Below are experts of layer 5 (counted from 0) of a mixture-of-experts language model. Rows are named router (the router's row for the expert), gate (a neuron's input weights, with its number), up (a neuron's input weights, with its number), down (a neuron's output weights, with its number) and show model dimensions 128-191. Each number is 128 + 24 x the weight over its row's rms, rounded and kept within 0 to 255. Numbers have three digits each.
After each expert's rows: a language model's description of what the expert responds to; "raises" lists some tokens whose logits its average output raises strongly, later layers aside. This comes from a sample of Wikipedia text that the model never trained on.

# expert 14
router:136106125154099077130115112168128103116123114156091113123166120114092082155128110110131150143095118139115105144127104154111183134150120155126093079090103130151145128134148110145161144149177093
gate0:105135095103141123138127130111171146135131141127097155134111138151137127126118155125192150110154133135086163067107080062129160146126147128160151140153149128108122150113113138156145082150167129
up0:118118120133146113106146109132083096139111115149145115135151107130097133125100087143084150128144151112121124125153136094127135148151129156087134173119130154170133125118117158169152161128146144
down0:129174095151134119133156152137120126140134137134151170129105134147147136118130102098157128144141131166154122120112131172138126134121096140139121176152134142103157137097149140103126155106135128
gate1:120108097122137134148104116132115124146158110188095114096122106179103141086102126093156132134139157123148155127134132121146127124173124145117116109180091110170136115143083117108127109108145143
up1:149141119156119145127137107163136155091110093147112134160102124092141130157133130128132111151139114133139160145156112150093125128129131108149129133158112104124114111114093121140151148119088148
down1:114133161126124092121153115135114159123115130091143166123122129129137143129098092148136162124118111124156173103091151088143097146154134125119155172148148125140121078137125091181116129109099146
Pipe characters dividing table cells, semicolons separating list values, and bullets or arrows, mostly in sports, chart and election tables.
raises: "\n", "\n\n", "  ", " 1"

# expert 5
router:124167087126130133115175172124163148123104166120125164167121130137122141158073139156159163129129136134106152145086137145130112114150119127153147125120140124142097089102091129125090114148137096
gate0:108144115156110098137154132138132136102141098130132146079142128096159128120165122104120147143151116146100099116151092135105118178088095153109134161179122144110131109126122141110159125138144094
up0:125132154108139131100106142136079106138114110144130125120111091167132136081156143142174142119121125110113087138135138146140138131126150122147087145116131120093147149179057152119080143155136116
down0:118144128154134115111131079119096136093164120137144163133122124100161131103174169106165149132158101116142127107149128147126106148123125119124111142102106103092148183142141117124143136119115136
gate1:127097122145161123137162089144111121104172127091137116115170156128124132143085137126125130111148143151110160133141127125132096102124150113139144117070139097135115133101096101184122144119152110
up1:133166148145101148137130125109152116130129126140135124147089135127119126098157107131071137160105121094122141132109147145186153112128159129146139125111116142133180123129112176111116170128143100
down1:130135148084073120106127108167164109161138140103107099117102091127145134142144101134115159131091149092160089121160071091126138164086095117111137126087167127102133162124126153116138149161117123
Common nouns and their endings that complete a noun phrase after the or his, such as director, band, monitor-s, opera, process.
raises: ",", " and", ".", " in", ")", "s"

# expert 0
router:124137124170123134117099150144123110110089143136124083143136118162136124114158127137104154094127114129126120110111131067093142120131106062142137129158148126111136105090110118119112138131134088
gate0:158158141160129115123135133094148163110124133122116078124156124120091104100096079088132094143134113148085098113091125170149115147135155100150115132114096145130167203139141138107145131116130106
up0:115077178117087125167120147142133140126100169147108127146077137135120160115151100126168116116135139126128141166142123165112163091097115122149067111079076166175110147081123100167171124136131163
down0:164134146113108107146146113111114053128135110127138098196120146154145119117145107119111128111112110139125146115150144160111124148117105134153121145141128110141147112155104182120143130131101124
gate1:156145149083157121170093124115175121118091119121161146082082141142150114157152176113154098120079144142108130164155119124123137102124116095152120113084135139162144120100140120117170080151108088
up1:117094136095180117115124138108126131090104108169132096099073137141113125125099110123123116168112147169115094144151136099156091149105131213180145126145163175129154130124102109096090153134131111
down1:134163157144127140091147138121137104181116109109145159104141147131171114123156149135147123097137159127130122109151131124125103175138129105133125144117113126090153138153166128142169087172117130
Finite verbs and auxiliaries like was, is, were, has, plus -ed and -ly word endings, as in openly, respected, refers.
raises: " a", " the", " in"

# expert 2
router:118085119110150149133106094146121106092120093119081115113130156122143085115094112146144105166135134110120105133098089123159129162104100147108090127162103117081169090117115171107135147118177131
gate0:142143163121124087151144144121120120055115102129134112179119121116151153135095121104122128127112113110102138163152086138130150110136110109151100110107176075150133137114141134147134112092151153
up0:113083139141126121120090131107097161136125173124184123127132181146123131128097168111110093156167118116089124143155144102123150115127094159150106119199121136117138156135136109102115111137112113
down0:093145116107131156124134166151117119179122114089151154122166112135104135122124115105138148092112119117142159141095113155130153173144084129122161173110137176111152118121138104151115142106125144
gate1:148151137133157152094134116105110118146110154132124134153111157168128100110127101088125128150141140141165155142138102090116146144123151110120131116129137117118144107144127124099114135136142153
up1:134129150156120096155121128124148134109111156143114121160102126140123124130136152123118139128135147090129101106103152123134128137140135170176156115087114115142107147162150105121057169127075096
down1:143159129166121169143096131148125118125110108113170142146076098112121143092113113074148101114134128157145128145135108157113127158122132126141147075105138113145177149139140163168141108136134134
Periods ending sentences and colons after field labels in infoboxes or lists, as in "reference No.:", "Teams:", plus degree and prime symbols.
raises: "\n\n", " In", " However", " They", " The", " He"

# expert 9
router:126158140143099125084100128140136100185124114106143155170120107141114138168126155139144130152158138146115130123167159138148130113080155127133124117140076135116132130123103134100128103130136132
gate0:157136130132162136153140131176139116134138139129152142159123119087151126103116112155096111132130118155146155110094149114135118137135182095100076121142100099161139149086119123111088138098107156
up0:108110130134117128148115141135102119146124120101101166107131133129166143071130156142155119107125099127095110104118128138140161146130155136139130126162106098097122117111125103167147126085113141
down0:124122113128164127162123099119151168163136110128149132141141117116123111118097138158180168176148144169158101122138126120107118132124149129139125123134125089113135095089071154164136148159125121
gate1:143150150138121121125126167142118174107086097125101126088143124142143090126112129152177092107145160121091114112131099141152135154143104115140171091110122174085132088145118120116133143162134101
up1:155143097144163125180149151152127135065147138120164123156159163152145166128128144115178120169131146147068109130187139115137111148173117134113120097140111126120131135130150120130105143171131117
down1:078166120112150095098134146168109119149160088152118105175148132133140135153075149144108150142103129138170098115129164157154141106136103101107138128158135147166133137092120101113100079163140129
Equals signs in section headings and field labels in infobox-style lists, such as ==, Born, Genus, Fuel type, Tracks.
raises: "=", "\n", " (", "\n\n", ":", "-"

# expert 6
router:139127145107093102121135133104122146104146118150144132104110125118142164105125113115159133160153133136133128138107188158134130090107080124141131141127137145140178145187093078115117101118136124
gate0:119127127080133094122132120123154174142133141133064131168129153148104060110117135119123106125152110127169115131109138124119096076110159146119116143126102110112161117171099090154142124081116093
up0:136129061167118116090141114149171153097144132126138132114150106103139160143121137132124138103136135116135125147108143109119109121150118156128156090117109114083115153103119076094116121134155130
down0:119141145148132193118080155129134116132095123128119108160169101133134132154165167126160144160132062127129116157122125135089141132148140134108143103165118133163164149125153141128138097139099128
gate1:124152130096083083130172179109108182129158119156125109116135155075137111137108132153105161130127151139129158137153112121136112117130154113141139143127162147155112138118156081138098153110159123
up1:143116152119136106073094107145113118109161114105133119140100091085126185119179090154152115181129125113128120171131142157148121142128108150147114114138133132104128096168117112148115138131132131
down1:101157120169153132130159089130122120122116106128125099118165125130134114133139125135159112125157069145168119107138162120094101151128193158111129126122143117094108131121117132108162111090134171
Short letter pieces inside names and rare words, mostly surnames and foreign words, as in Br-oa-dway, McC-lu-ng, Cro-w-ley.
raises: "s", "n", "d", ".", "r", ","

# expert 10
router:107127115128122106119119090106128102158137137158114130084130122104122102122141118119118152107057149117079123139119095132149103139095170150153121113135143092145116139136128131136076106115149111
gate0:120139148163112127142123176137164119129105135088116184137123130123158090136166122148104063102120147097117096126139171092127108122167132132147109119120141110148107085114101088151099097095126091
up0:105087109144133119168102135125115103164092143123146107140143117152106136148140121131154171134133123121133116152138128140151128126114141108183091104098124128165115134132133131034179122103120101
down0:161159142161163134071121143157105142131111142088108119107102096105112167119112113105109140150156119125170069140202167116141151129161139134153120116147127145117124113120146121145145143146143129
gate1:102130147140136106126163161128118123080132139097168160125131119141126120104147117085086163108150116111090153128149096118106094109129129135127085134159125102166082132118130126142107130138131154
up1:144158159141135131123134162137093121145154148122149121122137115120140128144073146133148115134105107149117111185090152107146154152123122105140114131106139104122126123137127128114138118185133162
down1:172122115115147077111162112121085116145161117137151156161130096150107164107156137138173087129103141127124123141167132107092117137060114137104120180150093107134135102129109126139127103108133142
Blank-line breaks after headings or titles, plus word pieces of scientific and technical terms, as in bacter-io-logy, binds, fabricated.
raises: "=", "-", "|", "The", "In", "On"

# expert 7
router:153138132124130149163132202141121151120129130127170152121119138148159132126128127144118102167132144141100112117140139138102126159161152130127129140126104151109132128118138139141163136159076121
gate0:104095153159163153145131169087125111110106187159123114118116113084119138161131122116190121148122126121129157138108141136126094136105094065127139163129142081132101124097119139143127126155129144
up0:113121122106101110143152109173114141183150128135166120158180130107124107132163109145119132146135103107108159148094111120101115104121127146147128130106098144129130116110135142114122154108133112
down0:143130119102152159074142164169100130108141158121141129151097104092158111081128139113155126112151138115133129139088125136076142108113134164126146156136090143200130164120136145116127101141137114
gate1:137114119137155090131124187144139104131107148169094154136119156135138063143182122135131126131106114141124141155128131157136159119132108112153154127139137147108165080121118101119144119109146132
up1:112148170101143164129137152150159060077100111160141129136148117147116132147124140117136103141138117144138128129117165128130133104140131127099116115077148149130128106102165133148153162115109095
down1:135114120135077101130145126107140076085150122119116166082105148151162163081151050075123129108108171109163076153149095159108135104122108136102130135115080096140118082082153152104083126105191163
Word pieces inside Indian and other foreign names and rare words, such as Prabha-kar, Khan, Singh, Mag-rit-te, Sha-kes-peare.
raises: ",", " and", "-", " (", ".", " |"

# expert 15
router:110123126123106126136137104138102110167143089133156081114142136111143151127144110095120103131098156097116108127137120130093130126153136105141116133152109146113092111138099166136154152128151136
gate0:134101119138135134102146125134097132113140184106148105137137093143122132152092101140123128109119122137128156113088115081133133198142143096113165132122138157147106139123111119132169139148130132
up0:090125150147133130143107115113111138113125159142101143147086131123105118164111134131164107118124111152109113133161128094137125153085146102135098143122131109057169118128138128128166171100117139
down0:134126089106088096061099125137120138138074128078107178147110126126115110125119178088103160117150085104139130098170107158152121122131109158135143160134111160139123114105124153133115134068138108
gate1:096131148103137111124189173122141139112118130127141088123134127096121141086181128154122113094127178133130100117129089126112168103155141112158118141106131107118146093138153111114093122085114130
up1:134161139165108126173112132113163129126161118170126126161126122099100137113127099092136133143135114135104136125150116141173147138103083099044110144146099139094097145165170125126142127150186124
down1:103128120136199158088110145143140114083133148105104181094152115089120149127170128123134146126105138078147086135086140160179154055144132145121173122097148149110116129160117164145121107150166152
Name particles and pieces in European and taxonomic author names, plus hyphens, such as de, van, von, Coquille-tt, Brune-tt-i.
raises: "-", "'", ".", "i", " and", ","

# expert 13
router:106121104109150163148108126122162106151155134104180200168159101109095103142111127115127137130178065165112139130125124103190164090118155141104126136129100139123132122124135131149159113135108146
gate0:115121117160115129135161139159111171152118100094109091112165118133155177120096111095146145119128090110116116123100171152129135117125128121094108114180089145112112165103156137190148104114105127
up0:089140152115102131137135159149105093119073137142171129140139066137125114124124118141100106124140132104127132131113162117125102126159137152125164169132128127093150176085112130150098125135141150
down0:084138172147137105126126160118127170157114139079168092141131128115112133153118117108154163127125105147135097141134129135149143091133131141116141139139088099134121107127152171093117134091123071
gate1:117102142118147162122106105130110113123117142134128154123117117136153154134078116165152098180166117092141108143116086133113166106094112160164121155097142114114142117134129109109103148115118144
up1:094116107132127171150087110115145115103196155124115149131125094096126147120097165121109117154086136168126144137123136128088112073111142115110121126097130135173158159100116115114107114102161140
down1:131171148144109105107137166087131127142112130132135101110100112180140098109141132142066189128149112097111138168142107138099118142081159109158158151113144127142124119144119115140150123107113108
Numbers, column headers and entries in pipe-delimited tables of results and elections, such as Candidate, Votes, %, 22, FW.
raises: ".", " in", "\n", ",", " |", " ("

# expert 3
router:120148100127188152147115148159141158103120162128109121141118178137136101128154150126112127160123163123143098151171104116159085148095167120097138118144158129123141158105138130143128145177107149
gate0:109130138163133107148150129123113102141109112103126155123121147135123120103143128174164088138179151094084117115127127138127120112143119072158137120081151126138130150148127052091116164089139132
up0:104169190139169150134165110105132124151122158135159146154143127140103169136175076162074129163141122159137103136151149137115131119102112118174117073141096167151109068125132113103149137197093140
down0:084121141104090152158115123113106132106092140108175150070132121170156110106128108131136151151131159125126120111096138177093124111102137118145158152115102125115154118135144119154125129131141114
gate1:113113147177143113109102114156127130175171155112167152122106088132144124144147119120152152097108137149122125108138142160133133153118118111124143111114082117135111102124103111116108123120151115
up1:161137136129115107082106152111156096135138136156122133141154097127105145101072159167102107122112115130156132099097133125124132173150126116097119079156129118108125121104131094137123104110104166
down1:125136137139125117136134167125135147109147104112158093133123114137136111167152124186106151130113138124144116116102106146180115118157149094120184154141098148146133116147107173129142168129134159
Single-letter and short pieces inside proper names and rare words, plus the word by, such as Stockho-l-m, Ramat HaSharo-n, taran-t-ula.
raises: "-", " and", ",", ")", ".", " |"

# expert 8
router:102115148139130088093107070118146103158132139143119112107149142085117131093123126123126077098128137166134177107118157147108134119129114128123103144078149146116083101178101123135156130146089105
gate0:128155210158133135115141145155121113126159105137109107136126124157134146095140098104147157145138124176135118116160172120138134152150159089137135115146130136131132117112097135091135077058132130
up0:109121135126155106141136180148145158103105134153131138122136133094124079210097160115145114141158157096102158137132105172188139162092151155134088131144083119111164109126128125164095158151121109
down0:101158157108136109139145115131126147129120156130148150120126157078146148128124096122094138112114136117134097079124111132156133124140154150095125131128126143129119097129138155114128107145190116
gate1:087124122166108150143118111165120141129134127142143119136102132128119114131104149120093119115054100090114125155130128100113135154146105150102121109127088134101116124113088156180159159134103143
up1:127116103110116145124153158117139072119139155140141099090124083158156137160111100105114159149098143125143134165166181143112108160143167137165163164124157152135103151142189117112080172160118090
down1:123094151128147093151125112183161129091122118122098132114164111083130171152106130155139112084145147185094121117148128112152091122154144090127119115155073114133124134159116086116159126110126130
Dashes in scores and ranges, compound hyphens, line breaks and bullet hyphens starting list items, and opening brackets or quotes, as in 6–2, 4–1.
raises: "-", "19", "|", "B", "M", "A"